Weights of a small mixture-of-experts language model, trained from scratch on English Wikipedia: 8385 steps.
Below are experts of layer 2 (counted from 0) of a mixture-of-experts language model. Rows are named router (the router's row for the expert), gate (a neuron's input weights, with its number), up (a neuron's input weights, with its number) and show model dimensions 0-127. Each number is 500 + 25 x the weight over its row's rms, rounded and kept within 0 to 999. Numbers have three digits each.
After each expert's rows: "mostly gets" lists some tokens that are sent to it at least half of the time. This comes from a sample of Wikipedia text that the model never trained on.

# expert 38
router:521496531475449500527462523505473478532493494525504499479534505504504492544544527526464506487527500532536463462465473503481484519469540487555563509480495521536479507466470485504486452531480520479475541510493496514527497508510524501488480489474531494494495532505476503473483553519499474502544515514490510511456535480499516469475528521506510471494480509497511450542515535520478501460486
gate0:433486460533516516444488525530492547498518505512477467489500488475470465518498490495471502505492460491507484489557459503458541465520496455505543538504513467506506538543493508509499502500495505488511477515484510508472502504499503517508543511455472506545525493505532490504503525501506455492452484498503496504497502505523467501487550491511500501527521480500485550504508508484506521520513
up0:511494518490501488464508496494484569547471523478510484517516521497461502503523471537504474511512524518501491480517472525494502513517470503510568516448509503497538475517474459444485484519488534497476489523446503497487464521509476531520505518509506458539489492535497537478492501508525459451477487498491502503524522549560491539517553521520497468530483442485503506552466464481466555547494
gate1:444472490512493466546517568481494530543504521451503484550507519519524462498503505485470520498523504464478501482479514464511481474510480509527524493516534472503532492509489496525464457482512487482529516529522480516506487513527513520505518474521522519471490529505526483501502516507484504451469474509522457509510535510527540528487477491515494554467526492498493485509469518487472477494476
up1:469477526505461493527491523512498521491460546504520510545496505491535509518460502480503497504539500508504497506545463523493478511531503538519519514471515474480543484480483484477500445485560482505517504533509509477495506467528470499495485493505553531459463474486527506517490474499523510518509492493526499435498497468488522544458485515510481528465513506463509480469513500503495535533507
gate2:508479536532527511550540513475518534510474480494480482526483508484459473525522507507488517490500509506471493532493539482455495534460503468540526540524507498529495510533531517498497510547499457484489483481461484507457521488529514519515516511498498489509488493488508448504446504453494479456493514518470473518470532489510501519520537506493501503489480492493556516488485515501520493474488
up2:466523477539502536462525520511477447483590496533496517506533462516511507508504501510478486505525467508506534470530504506528526458548465497422490488497497517491503493496488443515499519507459511506535557520507497487512520498514528477474504488536515538466534499494479489505544486506511540505486464477511501479501494500488513512525491518490470517492506492498457487507450476505495497490491
gate3:494501525476511481533477509521481473507519471546487518563488474452479515531523510506494518508529505506514484529479585524471485455503472508524517483497511492502509501481547513573448440470505492498458488476494504517521477479489509557509472480498522524509480482503490473535457538566467498491536476472532464493491508501541522519476471490525519484494489495484559517494485500520516516487500
up3:492439501478525501500498505561473469516511524476476515508469504480515489463532457500451509492497559494538488531478511478478482449501508436471514479499472500497534545499503461487484533497501513522497545478488462513469526509503470548468547475506525505482490509444515476525481469495517503529491527520453468489505505578488513515482506493504457500508513468490500470523490497507503491503480
gate4:472501435508466507486502478491506524508506509465490507508521510501508524519482452495467522499482513529587512512495466534477461479502487493537504486499510536540536513474504489561497513513517452488496486456500517517452502499470502510496535490490467547452516491496489536472541494494535487516471488563469495439478545495520475502465488465505500508473514505507503506504499486498500448530529
up4:554523541482545503527493500514494472501477476473542518504453505472481522483517559496538485489485493479484528520487545501508469486500513490463468504495514509521465464512508504480500496513475509500500535503482488473549520512479470488509497530512510484526475497467508472518432525503466523502482528468538505536495468514491481517514504467527511489502515507494505476503477529510510530509457
gate5:502502570442527543513532505508459516495485475510487486500545499522480478519480510486514535521457547505471481477507525520493506474475488480497521531504560528505519507545513443478471471531532512504530507501486518508495469471496512478524537467504478506519517505478572549517529485517484480525470503442520536513483502497462526486501496469500500483513494494492478452490496517477518506443470
up5:514489541500503507503527443482511536460510490530505486508555511486473473571450478520513542505514537483477499515527498472503482512459442421497548486529508490542514548523501476512439455543525498519512509517462559519485458500502509453535508479473484519532503488504486548507523497473550461518474508474496529509499461516486501473476486474475481490468498498506465510515502491484490483440480
mostly gets: " the", "the", " The", " subsequent", "The"

# expert 94
router:541513542483503472510484503473503475488487540486497502523524510496518506496560490538509501510471529500514521490532505483510472477464466500484548536506493529531552468503476509474538468484531472492499522486491461472526500520487524522519471497475534521530465505470465482470521508550487534498508475460513541485486523525488495477516528511514460533543492484497488443548459529481503490500470
gate0:491485510528508490500500501500536466488505465508497450479483493488487507518502527483526492534485487539514488478521494473471518529487484536480472477508534505517447501523510516521529523510515511503458511503511494498503487462471503482443477487462483472529475490484506476499476521513546429491497488531505513512507438533471523542511502487493470507526456491480466511467508538547513536516512
up0:499492521499469495514495465523529470526547498467491450485503520497491515506514521449532519515511525497524484470534517454468523502503490557486488493480551505509459460499484530540505543507479502488485497458521500493513490474453494467487494507496512451528493490502523513531488534503550505497509514507524486497488431502518562528500487489514466510532521473512504533489535508542459532522492
gate1:469511507457546501491456515535493471519485478492528460506525505515505507535461514493480499432526503492438505452523530484483543476576518500539461483499517488521478516500540506455507496513517498512497510513500480510506505517476449493516549470507529463459493519476503493459543487524513486463449498512512477480485550486501475528495487523499483481522497494514518493485461492471476470511476
up1:549494509522460517510547506487515556481559534527492520509517487507477476490541473501514498495491487487550495505488466491547489484482449530452521510466437503456544509519487495527513486466481489506498486494499528513473472473550497492486466500498502554528511501488522514562451505472492485512544542474493533545530497492467516518473540497484492503506497530504458537539523467516511521480537
gate2:511485514453542537467438494537534485480523530501507498534506543502463499513504502495511484494518504497509531460538476530503477501521506470502528500478461479501460505503528546535539490523501508518443516507489528496516505511510489465426471520508534449542507520494526487479536457504522457520522544524501475510510466532522509499496439498485486524535517491469509515499502459502533504502500
up2:509518491446501494525422540487498499507512525458510473532508509508542498515471507479459476466510511493472466486481486515489523513523482496517471469486502491543521510541530514535549532497539523510478559528478540496543507520529510468451484462480511507510488512533501509486507519467535499512527498494481464510538494522518474473473477504478535544524548458526525514527463459527496460521511
gate3:507531504511442501468481477515474477538504509524511491461504494482482482473492533489516472494515478540484465508511455467448485513500473529472527521517522515507538486518465560506470528491462522480485489511527449517493501504472478518478492516505473447517500522548482472502499450496479520501518471534511531488473472532520481519503473488508469471507520451530493554481496483531551502504506
up3:501475509503562472534516510492534534486498474508476474520511515502526527511488458509476527507485488456512503516500533534553482476515512476529458502474491493495480519499549494490528482493512501524507508476479513447497506502521525493501494506498499536499492470456521521493457541463509477509512512460483447548522478494505510508519523492473549493470459545486543433536513498498476483479466
gate4:476486470535484495478484522521511471515528475452479500512510504456508489533458509509497495483464502546510501480536515480509511509474472476468474504551476477463488515516533508473522489464486445515480489543500555556501518529455493472466479544524506479476488494529455500508539525486545514489486543522507468477510503515468468522486479506495526517504480482511502493484500493534482529469507
up4:498492484529485511492520521521522522509517493470457520512499510500497496537465489503479477489492488512498496477513524486496508504474462482494500493563500446445492484491530506493496492473484478517504490555486531533494483542495512523444466522492521474491514492549459493525548518491554504498465520493513483459521534541483477470485475502500507509547490498509505499496508505513498513497499
gate5:515511538463511484442522490461492528554485513492498508496532536476511484455480557555561503510475497491478485525466485492492499505494514505522488464551501521533506503475492497526489512513527521502494522492481499483504546481449501472505532476526495499522473529517449506481468524549498484506494507481542537512474524500502510558518444476496489522514476525523512490535546492524546515515481
up5:490482504476486501476490507527479558543485487547516517486533493497507474504488503515445487523488500450519520529480476475504501450527491465514549532467510537504559516480504504551486520526515509479502455488531488450477514517492466511558510442518478521493470491521516478475504523522443494469468467525576490523494486504489532537500488506489515491520519522508452493502505484510526495510513
mostly gets: " and", " &", "N", " or", "/", " ×"

# expert 5
router:473475509495516487500507529513490483513524510543488557500502542534488520503492472484452490484517493498505521457497489500468531506555516496515474517509469520506511498507521512491461520520497485485502536490543489528486505496525481464506507499507524464549515479547510523486544442493477527482506520486525482536480521489489503470500460496471521545482504495540537483499546483463487485466526
gate0:493483545524491454509489440526496549519524501460517522457488459437461460534489538501506475485499535531466505515507532504519526494490492518465487464525488552517493501486517474500516479528553459502494448517503479510537495521488560489507502519535492453526505477463490458507523524523531515550441537500544470510515500477501491492507504489506526526521475503473474529493490502484477513507525
up0:522535512515463514530530498517528491489520527517481506502490490511520530521517497474533504532518514531498508494526470488461508535516497517482507438501470487493521456507495525485491481491513499542506470501511532497504505502535542528531530478483482510544548523531479516465517447512481550549475516535522497512462484509521512493457557508534504517457461538479464488516527548459471538509477
gate1:527465503498549496494487440522514529498489537525486512499489503518515486496443512496505467482525501491512486455478517505503509507528390492540485483500486544543532481475518499469510519511495523505489498501468491542500509508502539498516477499507503529485502486480486512530498509514467504494515503526502466514475500488488525489500492547499471480480480522483532499499501478496514527520491
up1:497478517493515488500517480478483530501547542435507469497505476540496526504504509495537454484476510480510500501518508482498507538517496473468540506538508527507550448520518497508519475492529502494480492483514493526500547517485505463531483499540514480523515486483523500528493496482490522513525502483514498514533496512503525524519522519543497524518477483450531499585529525503468532495523
gate2:516521531463514470521525494469512546521490469551485479513474560482503501483530474479543478477473521543497473477521495465487533519533498502513482476538472489483479519480496525514546466496502531475481508457564490497470499567487505500502521548513502503488525462470498527517514519471519518516493438474538530499509494511512479475540468524467504500507493496491516516517459504499459473479484
up2:496476501532491509520481500509485473498513508514533493477497535519491494493459546477502559504555549483549508536472500543459472491464503523487514491486502511456518481511514478472464544510458498505535511507502510492523486510518527475478525518450485547496509524520523500549468495527483515516483510490458522495531498477515508496469487468496456563516483505544471507507515478514523538497500
gate3:526478481517524510511490453464522479488511529540536508521483539456490519532489511525508524492473459514489519488457468523533475470487532507500459485499442490460487506533490517500497489527514537499498497518497483496454500508475549474486465486523502480457547511437504475552469475510529506458481506499480543475496501490515505513519477542493515490489530469521523487507511467489496503494542
up3:492473462542486497510487479503510545531508530549539518519507462468462512507468547527497529496504462491490495523498511510547489474507479500527491457487484531476469490513484484496518459510534529483490508510502483504472535483509482473500533498437573487490497535448517446563484526507506525492456519472497506534526496473477461495481503507467506522468484541506518477496498447456490545506494
gate4:541514523487495483521450466463461474478509492530494533494466535497524449486530550501466515498516528481468492506495501490474516499528500499513473490509489506488516488505537549553485532528509545485492502491514533521485481485491474477511537493516520444479512472471527531504545505495507547503509496538530468540530553488483444472482468487457574483532487562513483503507475450509513534484511
up4:543478446499467473504462486482491452531429527500479502493477523488470452495513551521477515497519536502467500516488508496441484522533484509457520451492496525497504501505516492534459501548468536510492489499518524516497523508482479532526533470516463463543548487503468497504510505503519526475535478518511488504527533495463478493495503517457524503477491506529522539504523472513487506479530
gate5:522482536494475499540511518486544465502478479494512486510493499467460529489563526488519519479474537530517461485517455482513469513499482543505507535469499486477489443480543550504510496533471532517524521507511487494472481521549549488513501538489566496491447492505512538497515509523466508491503505501465515496471504478521451528442512505488472520479503473492470513503480471424523482492483
up5:495525500544492509519527490487537521487527490478450478426454510489516480515505460512514529471539521486524503495498490517474514505481507451479492499463539495533504463479483481471521512531466485454495518497515500547483456507471497482491503523472496522522474501514489537525454486491533520489524467531448510499534473499504503456494465465493462499532503499525541468496534461488477506508525
mostly gets: "shin", " cells", " therapy", "frac", " self", "orph"

# expert 22
router:511505456496481526542497536470522472492489457467489457525465478482506481523514473491482519557516468512494495530516463470494519524511506497534491516460510508490542480516510485484521508508497507503462475500532465486465454470466551465532481527473488516479540493499526519505547508503486489476487501491505483483515527489553530482458462496475527523514446479501506470496471504499501515467473
gate0:525474469478481489485504536509532470507507501507528481491514513488459508530470523505497488522488504521532507486514462483501509477456509529464497453526475443510519525499498493509525511479460506524559525547517506502463541521541468520504514488497471455508512511526541479546461549493554491513503508505493528482483472503521498507486501477521466458483523506498525491505530518572527500515512
up0:511506461473475491551507515509491469428485523511482504505515510521504468501511453481518502522507498539484505521503528510467467465532469462508526520515541513499514469474485507490536484553488496495453505521516455494520508506454482503507491451480503558480512466472546512470520440528513500499467473507517483519518550482494567493495497522496483548512449487476472497525507487486485494474478
gate1:545516504463467529511540514506482526508480529452506523482497521490470509498509491533529502477473501469494518471477487493501496519502523454485522490516486490483548502466536541492471499514498492491487508517464482514516530482490467538530534512528471439517511459512515472523481507525514496537498469507553500496512523526496482525484465515520524508503474515467514501494473523465529522530501
up1:540507527444484530515516504506502504537482520469513506491508520511465529507515497532520506489497503475484533464473453479532512514507506465483500495500484485489546518466545547496466493489498492465493494517470494525501533483494458531521547510513477455528504471488507476504495515522536508533519476501533515493503504517525466537479460522522522509525524509504506513470487517488532523516509
gate2:514473504495470490505513511505517506508507484497478523491517521521479513495485520529491502497452531500487519489515473483505493470506457534500549516522516512525558535485503506484464509492539483483508504536517512493496534539472529524504468478493537481500496499484515508445492520499535497447507513503471513452480480506508513489519471511523504516449515505536528469495486508491455488489445
up2:527498487442494511510469533459469486485513493512499501494512530501510543492510528515515533547504495478489472452485461490493490515484458475545479493523491491450523541504504481568502484493543530482487509517542532485491493510545548493472459468513504536500486508464456500492488479502510495497507512484504531509452463467516474525497483464501512499503527517484523422450466534500496490507532
gate3:488494497525541483494495482534472544536501461520513502476491490525496503525488529498504481513517447494486538506471538479476465510465531489463494473489526495481484486553550502511519481500505497518494488555516489493460467546488477514536524544547502483484490508525508512529541461494448568511529483518509507470479495488479476488557485535497527537524505518519488507462549501501480512535488
up3:475499475475501490499492513514525460478512529485466477510462534497526532472528475488514511502476521496454487483472454544511478507503519476506464497492521475515492519503433484474496484468529498487496477495495477512501495516545520481473473447472451489503496505462486485519479529526520431479491498501545504503513536515526470525465506471519459449493531490525518468506488510518522527477519
gate4:533483503478519475474535532448497510501466475520489496516482538515487494473489487495496519525535495510526492465539509538548467509473523508463499502490482495478445465517537452492518487485493493505466538522520502564510487484507499523478535482491486475498470505502440517520502482491500558488473489485514544495502498463520486489517549523496492550470507493470472526480488506489508489492467
up4:520561483532495464525541507495525515470489464477491460523525542519515514485472523485520514500456516525515458475529491541515498485494497499475532522526486500507459493504513461451494466489511491532478506521528516536498509499487455511473493505471540490447501505477485501507506532497497510518514490489489500505506479493533482548506526506548496493452490504479494521495512532520503508499561
gate5:531507498558470495531554512525525462504513511512497502526466476516503507513494478526561437450511523488467492516491586477466518531477527509472489452489535483484453526486493528485497498505466502471513519498496517486466511539514541499497506485499496499460499515491548507487517493466490527473482479496474484514467520472522549507492533531516526525509449497511517522452493542493496470515482
up5:525495492558466495545548515540509454492499516512524516531443469533517523515475487532576439463530518470450465510466564494488508520456544512482495445486525502490443513490500517495511472500510523480512513495493505489454505527504527503507515490499496482438486498493530484495486485481506544466491481513474471523471529484526552490501538544511490514514452498514518521467480533471522475499470
mostly gets: " later", " Binomial", " earlier", " early", " previous", " Regulations"

# expert 105
router:527531470503484483561464521449494505535458516499525499476489467492535492489486501479534469525520511518463509482459498492486486480479501521523521517472493498490490518505515469466495518487509538503539483536506511463479516513482506499501469509463500514482473474504530506541516515535470515474528498504516513522479483513513506506517470517503457455464503514492516476524453550530519519504502
gate0:503516509475493530473493517488464465491489470546470474483500479492548497503488487513464525547443468520494517500490489509463517485494470477488553482496500470504500476486529481496497464489497479510497513525470482514481491520544476543466496491476499513482511468517474495493529528484529505545508509520541514486507487510533506459520457513499525499522468453481512499495494535468454491548569
up0:528496503494493496506485473494531539495511508481504481485556497497405485502521494447533538525489481493494471480513471472527472452506517503493503490490520509514483529482486483502479511548514504509540504540523508525528521495485523470502504508552477491484488535477453519477484491508509541500527469445467534478497494522510479487497511544462502479562513507498485487473511498484524524479489
gate1:492497489499499484507527507475523505508505489517536504499497511531509448490491464488529477512460499486463475558538571510536489525450431521570532499495461490493503464505522498479508508455511525454496486506468522486516462467518503485506534487533505476487501517501496512531470488526517492509525494533474499487529487473474581493482519509492582506452514507495474440486511530492493533469494
up1:487534510460481449518484476520477477478517496504479528520494466533439535520483480515510481487574489516506513499500458501484531498481534511433472486523481539522487501493488498544471499538459515479544551511498518527463494515469474513524515516484498515522496468531485469472492520488483504505520492495472499488491454500531486504517485470519445502496465503504518512483514458529491515482502
gate2:506493506482519517507507501461496497504524512487512476496472475532452469550493518511502489481529508517528474472508482464491485516496515575480488490474499494533489470473476488534531529500497504488470487478502476492531503482481488537544491545496488527513532513476489468501533518546470507505495503473492485537499510463481497496529486510460463534540485502496478559457551515466487497483499
up2:507501499526478482487541471481481470486512508481515434504484497546492485493524496525494498483484506508518499486528488480500541530427532516492523473499452486476508466517520532524492507483503520517507465497513520496506480490481476499467526487483487493521553503494541492470574499520454466507474485488442505496476519479510489488527522457526433512480540528496506526505515499519468445533495
gate3:529466532459556513478508530474451517513478489494516493533503478546534510509466467486485499517478519478488519502541442497490496481482498471503483512556493498484488496498520481470524483544489507495502508487487528500499530528504527482512495434539442495515525511489491488496538487492528482512495499537513482514500515544513482530514515491462523528515504478531449502500467486499448491485492
up3:534504547496549528495522526508486470531452513496513499535521487495518515529489456546529491482538520506511479488482468535471502469501465502494478523498484480487510502563527523500516497527499470489480540471456518484463509513543492505532504526512491481493503463511495467506508528449515463490542473497481485533511518522487497511505518508479501502504516468545514474536424477473464505492465
gate4:502514466478455487486503505505498480513480475507500477481525514518537508487502540489476470533510458450524471481478481470475506507525512498525485506499473478508502460499495480479514473523524436520478550517507548508509472481495467523494458489551474485511533500481488497481515504470483488530519508572522491508517534554550443500520489525519483497468480542500518538503500477522507494509466
up4:476539467486483509513492499530510478490532523478503511478509511483477509517491504434496524507516509498515506509454511485482509493489460477497457535496499494518527517519474510494493496529531496494482553511477530485475463504474512520507522499488513541515545491473479521499492493505453498537471537509477449508507505512484461513499527514524498505487485537517472473500471490548442459532472
gate5:513485503519494501479510532516501505458518478515490516469460513554457479467504529500464518501502480468506488482508510465473451491534498479489489531553525469487545498508519512501506534495498488487513473475490527520489527468499521511491481478497515501482527520498510505464517443495475515479474511512476439447494519494527470482490522500488499525522475517531489499477480575467540505480513
up5:468510510517492488435533538526512512506483485500488508447484507533497510482496549503457536506490464486519505465517508488466494477497517468473479538552503467500548514482516496522506494537475498478489498475498510514493535515509516549496483493474518488491546526494516472486518452482478477508469515529460465461500488478511478492490536471495512494529506524509493517517457537477548505504526
mostly gets: " which", " that", " when", " whom", " where", " This"

# expert 62
router:516509563495472533478487463467486475504483468519502468498471487503516524481520521496505482500491502483527482535500501515519476502463486512487512537466500519510510492522487517492502464459488487482527532460469505476504519518503522484461510493456504499497465518473507505535490498555517499483493525524459515477462475523516531468486479538543534492466462506529503487533450473520503514452460
gate1:543517504521486502556550497496481504501492506486497501516487464511494494466513514524547498492508512479458547515512482508487467502490515486488518485480487474510537475513498512518501455526518501508501531499517469476488494509439468455487512540528513472470471500480464495513513527482505521468499493480497491469495473472546495533522496504501493491523468502477507487533512504500541514473504
up1:495498482538464486546525536464485486464503495476515508560458487504520535465534484525530512499523479451465498500531502496510469512513470487524449468512515505497506496513530497540485443520512506514489535489529491497510507490510496467499512489521494521512505498497472507482485512507502459457506510523453487508518499457514506550478513480508525504509502539512496490536529513507501498554556
gate2:513484439499467524499467463459480495473524473460501518480525488520495531485503535526539535511501499495495526478533491468529521464541481506507530491460507517522494498509518515506512466539492476481497507521524509529513509517515516489467504491509519509490507521508479505480488465489503489538498461516501475486513470502541517524462558511470498480510517492443502507491501521485455537516487
up2:483507538489552466485503519505492522499487536522509486526474537479514509522501491486497487490463533498518494543473516500477476504502494472511489507541499485489517506510475482507516502466486508508512504473491508476470447445495488504550505551522504500517493465474526483512511523501468495487546531459525529532483509483453493470551446522498516526462518512525476516523497483522522510496531
gate3:516505492494530546495512512490531489519488503467503500537497508495463444482546496457487493484557508525515471477493459486447515490520538523506476540500492484475444512495489506520433479487508490501463498507496501530490512525486477499513490540476492505527520487548511478515488503486481497459494506486517496507532487512465540516524506518505501495503545500509497496514546469514507488516445
up3:497544484538491448515514552497508542456522490511487527475493504527471531533449507509467475542454549516527516530537510491557488517485492489505527495477500507511553472518514516487478515518474523514525451481477502471506519472488522447490498509476473489465489479455445487519494457489473492539542506471450482486491497486504469494526539498484515480499474525477511487495476527487526504544572
gate4:534478491506485479507511555477477507473549481529508523519511481502549491531459464511479492488492518492479555522523499495495505503551494528502486509487501485533492528528473531498472513499505450500486519516486495487489499541492510486507541494528491466507503543503470471510545575524525517504500490519427505469550493514515481534480533497492544511501478495476487487480501526476515462468491
up4:484492484565494509481510507535538514476433466552512430537490485507493485506499499512487489515532533512489515478497488511456530504518483474513494493468536532447480515411487491510475505491480503497499572488475487503490493494551539469471471481466522505486514510499537471487460536491536489448459523487541499493493472494518481507514485479505482464549491485502503481524476480527511497507442
gate5:504483495508478482519503486530523472485491531513513487566509493521480504444502569497519492489501479538497483518510470496458511512457476479506481508501491476456534485471530536501498492458539523499465489480509518557561501503497496451492499486466457486520485488498495501489505457503553474463480501502516513503509500492530499518486518512523527490488527512525510534522512493539526475510553
up5:472563474479522496492508533511485516506493491514453500471475520499504494557515441493481496495527501474530518472476523508545502467523518510510541471472526523546502529522495493504522493551515500522535500514481484445456495517502529552521536525539509485478533501505463493494505519508505514490508494496477481478496482522500486486486490498474528487508487484502490462484511494468479506499474
gate6:516487532495529518476487506475495539495475522536479499508500427519478499501498460544540490481490467521458473526496482513463499492504468538467554493547524466510497533499491517495481491490493477501472522504484533495472502473521479467536502501512506529493504501519500504455475508510495476485490525508539506484494506482528489551495497484512485456505494467449490465495495481501480488514484
up6:499483470480500500499476491494478481528536518494543494444513541478507477535503498475480503469495529513499540506506478505537462494507521504497453501478497544524522527454495566542515532507526483458480496502477510494486465517489511491482536511537510475485546570486487502500486535506467521496512488482565517506497498502520496500526450467482519523481510520557472513451551501499486498505507
mostly gets: " and", " The", "The", " &", " the"

# expert 122
router:480523508509472476530487497481481541514476558526537541511492516476509529507530514536486528521450499515490506510533477482451530512508485479510534476519465538496504495475520501491525538498546497489484475476514504536480505510506520517470496452519494502514466512509533482465515474467464512521492510544500525460502512525471462510487503505492544502511508474492465508518503502495514484519519
gate0:518483504496489482521509482484493491479479499484469532532490509471500538474491492516493459496530505518507446528438539456492542495514511512516504476506494524506503508489534500470517480472498568488533528486512553509512490508517513488458485519456521492496528459511475511515522500508481515538563534496468485481495512493529465542452496483482474506513507503471471514482528541459446505504516
up0:465492481502501470473491489480507506519542474508520475437519478491479491501513438479491561506481494517492507499561447551492478463489505481514488550515518459532474493526482477524501502519466474506508474519516470487498499504475492504542510482521501533505476526485545493473471520486492459471432471487537513492492492512497533488541526533503498518497504537514513521477479431536543497491464
gate1:509471523506554502500535509480515534493512509515502505495539490491491506516471512510519502505527518486475524502474467511464535478488488483488511505509522477485493522465483525502496554494560537504484494502482492538494492553476465485514474513479458483483533502470506530546548497547510535512525511523520517515527471532484472536509522520504558503504529483478492483468497477460488501449505
up1:500526530511469492476473491526495420531472510493539498514491502486494485462521499497448512473486468498524449503534514478512469536505523513496492500503499510495516475553498481483535460473491510498514531510490522453469549493568510509481520465513548494564485506495473489458472506462489473531508481470498491450464549435476504502535488489490471523505517556532472541516461509486498497506499
gate2:481481505501539499506527507497500498529486504487509519496507521497546510488486512514530497546488530502495510477520508502503516513536531512471518516519474460515517472543485527495527481523462492471463497559526490505527503497484511511485481467484523510420468487509473461486515529522475500474502521507514508531506500491473449501505472496482470467520519494499488540523490470469477526503538
up2:517514470469528494483507479514489498479435524476451478470500483504469512516560526457472496504524435542432525502508526531507505473514430483488492530481530499474532558462496533490503495508516529479461513468491481538466491492480471482517504487533485492474525537471494512499515485486521521480498494494485500449455492558510537495459471524514510496478493482525503491478517543511482495518478
gate3:487479511485436475507529469485492474495485469490515570485479500509516544534486490526505558475516516473490496463484516534483511530527551520477504496549552523521515516518462541512515451484520503515517480515562480500534500528482485486473474507490525514479519499508485503518479471505472527487547462524504533520493473495491500465482494484484507502529445514521486471468510533498487495495504
up3:531528467517473515467493506447525484510492468504506541484489524485491499471490481507551499495479494493532477518482490545475473515519529532515487473545512470535541511496496529468516556528474522484545458489538514502539534517495443475481483516477497544549513481489507528538493465535492511547505474488538512535505517487488513461553500476524507474498463492551465491504518517490498458498550
gate4:461510505495511498520501504502524474520477518525552494482525451472488485488516485505504497493493520518534464476502517566507481463528442468535540459509487498456510522476497496525479474521493479532472490501490526455475475492538515516511500528504549551512529538513501484490508449483478472483522476486480485509481423485510492489464499518531547509505469521478531544535553522482481498524483
up4:523510516531473541509510489496474479504467493450503472520521476487500495464514540529504510536493514541518477509510505508494494429502520460501519488534519490466502470494504512534452494527509507504490503496489475475484479496540491460481470511564499466494521509470473478524475479476469459511513475530475514532529506492453490420498515466500493491481528544444550522517493523514499476516501
gate5:472484494467497527524509504536538496493489467525533518541517518510529499502500469471523475480510523515493483472524494489474547485524495538507502523504509522506539484493471512476463508542475525494505515512508482511540496536494493519518506509513534502481493484492484509492472471502466519461498501535480502518572480455490534502525493498482498543483487487493494502538515505459520526497548
up5:488495492442496496476469498513536489471476494524483529527486517524505530521536489474503533498525538499468484476533526485494512472544475478512499540550483528495496477449509514510498501519468567511501520524483464516554507527538491495509509515535519449504492502489490475496464440495477471463526522514492509517518504489476476465496461494494498506472500449472506512490524502444532536486500
mostly gets: " Census", "%)", " tropical", " census", "%;", "There"

# expert 57
router:488489515492519470511518501500479492513530519442531471492515507475527442493466509517510525568471504480475490517480533487478520470490502479489506468522484508504530509522524497527452517502496500505516507461489536538493474505504491481517500500525473453498478510516520489527511526510480477521549501502524444508546542495518497512543532470521520463492521488473465552514521500520495535482488
gate0:519518487533489468531479527509511501447509546497522572475509507502528493531506469527531554519497535497508491509528502491490531527512521520485485513514500537451457481524494522509508513542480505536465448512491482462502500481473474487485470467524524456519504519524494524558516485517476508515480496529478454493509460493508496466522488457491483526524510485541493514527539469509463498501527
up0:514498526507508508506453500508502499494493510545547545509493502532497516518533477506470533476455527494502516511543534510484534506498473513496505505504499477461443425507492539469450526535496515526449512477484456451473543470513480489460528518531534511548508521542527514568528489540483498500511517487490493485453499516477504449511488471466499481481539507535526484483527491496499489459514
gate1:497509546482488470466499483537513473482489480497490534515516483511540507496510460502553543530509493466518493441474503521501493506477561525506477463487487485490527504553506488491466519526510424441480487519468482487497537491506489464463495457446523490512483519451469519510530488438490474485503496505493490468511504479529483517547490465486479476485517495497521510508515552507527488546536
up1:537518499512488481483479531474470490468495527471503541491516496500494522521495476478490485495484548493563455495458499492507507539490551525501472462483452479506527489516503495528486489521532507445514513528531506515516523480490485485503477501458495512504520461506458513481502515509504487471493519506474519486515470489474483517496485489481494480475480507522483501493503513525484517515553
gate2:518501485514448504439525482509537499512501474482548469539471453534483519501469473485479459447496499513513539485484494474489482518466512462467468510535462526494490523488483442528509511504530448495494503520557481513498486530504503498454484519509506486542467483516503572502502499498509546501514481502515507471550530482487536486525505566473515457484500486479510511473519504493486508489468
up2:491487483508463518479505468518510492478511498510533475518489481497496497497444467512497470484509524490505468490473515489490480532473493443468469473537443525510488491490502456542541543490502493492516495508554493472466469528505487497449490503498495471520454488508474565482497512521492526522503452505546513496527559457516509515504487525493511465498530482469497507488526514468491534475491
gate3:472498495495550535508501527505527495483517490493493505518498519479497499465494502520492496517478465535500511503519473499519525512477506498515465478509507523545492512546484495498502532508475519476494452521492513491477501480535491490496492496505520539534533496518453473481494503453518488493538472489493536471512519496469552492490452500525511436490529496520546476518503476478502477504508
up3:541475508479424492513491484473486527463501516471502546491517502537534519479468516477510497479485504513524503507517490505513486446515471496458520532485491526465516505459490472532459480511485533520487563512504475484514523486492550516499515445495514509460481547491517489486487526556491481525478549465527493454511513526495489472491523504482518565500509484496489511467509526487482485506477
gate4:469486478464480512434515487458502488497500515514479509497474515520495450473525511509501520518494487493500553458481468509534483482525534520509518440468503509489475559531523496493468492490518500540506550534494508472502498493499505457536506542535498514491430520527482502492473466492501480513463516490535496509519489495514513502474454501490462490508469482485519484535496516509498438518513
up4:496455535534499511494497520533514483484479501497535495535551495531494519484517478486511511493534532485493487564520499463489512524513486517523477582466518493504522478526459500500515543471496491471497475477544470526464535513538496531481477422474521454496541541485492493500514506511455513497533512515491479525494494488479493495533497493496514501458515524528545498483505491520436594475482
gate5:493478485478487481504480445500469478495476494529470525468465481541524463549550526476516484506443499513497541511494466534491532508518523482498513491538506488456474523523473473507511509505433515537533504543486515515473545533539491475475507494473458512516484475506467482535523493497466510536484519495489488491467474498528511520517539505446473475537503490525541528550481473502501505511514
up5:537513502496491542508502491497534514508463514492581448482525487491507473487510514527543496468494487466495481536497465498481513515461536520491471522492525495537505538518496499495465441500540475468447515441468506513522513466475511543521488484499478489495510497545488506505491469515507529502481510520510459456506509491506534509488492511522487528498540472467509511486450514528486520484493
mostly gets: " Tim", "ien", " Kar", "akh", " Arthropoda", " Ridge"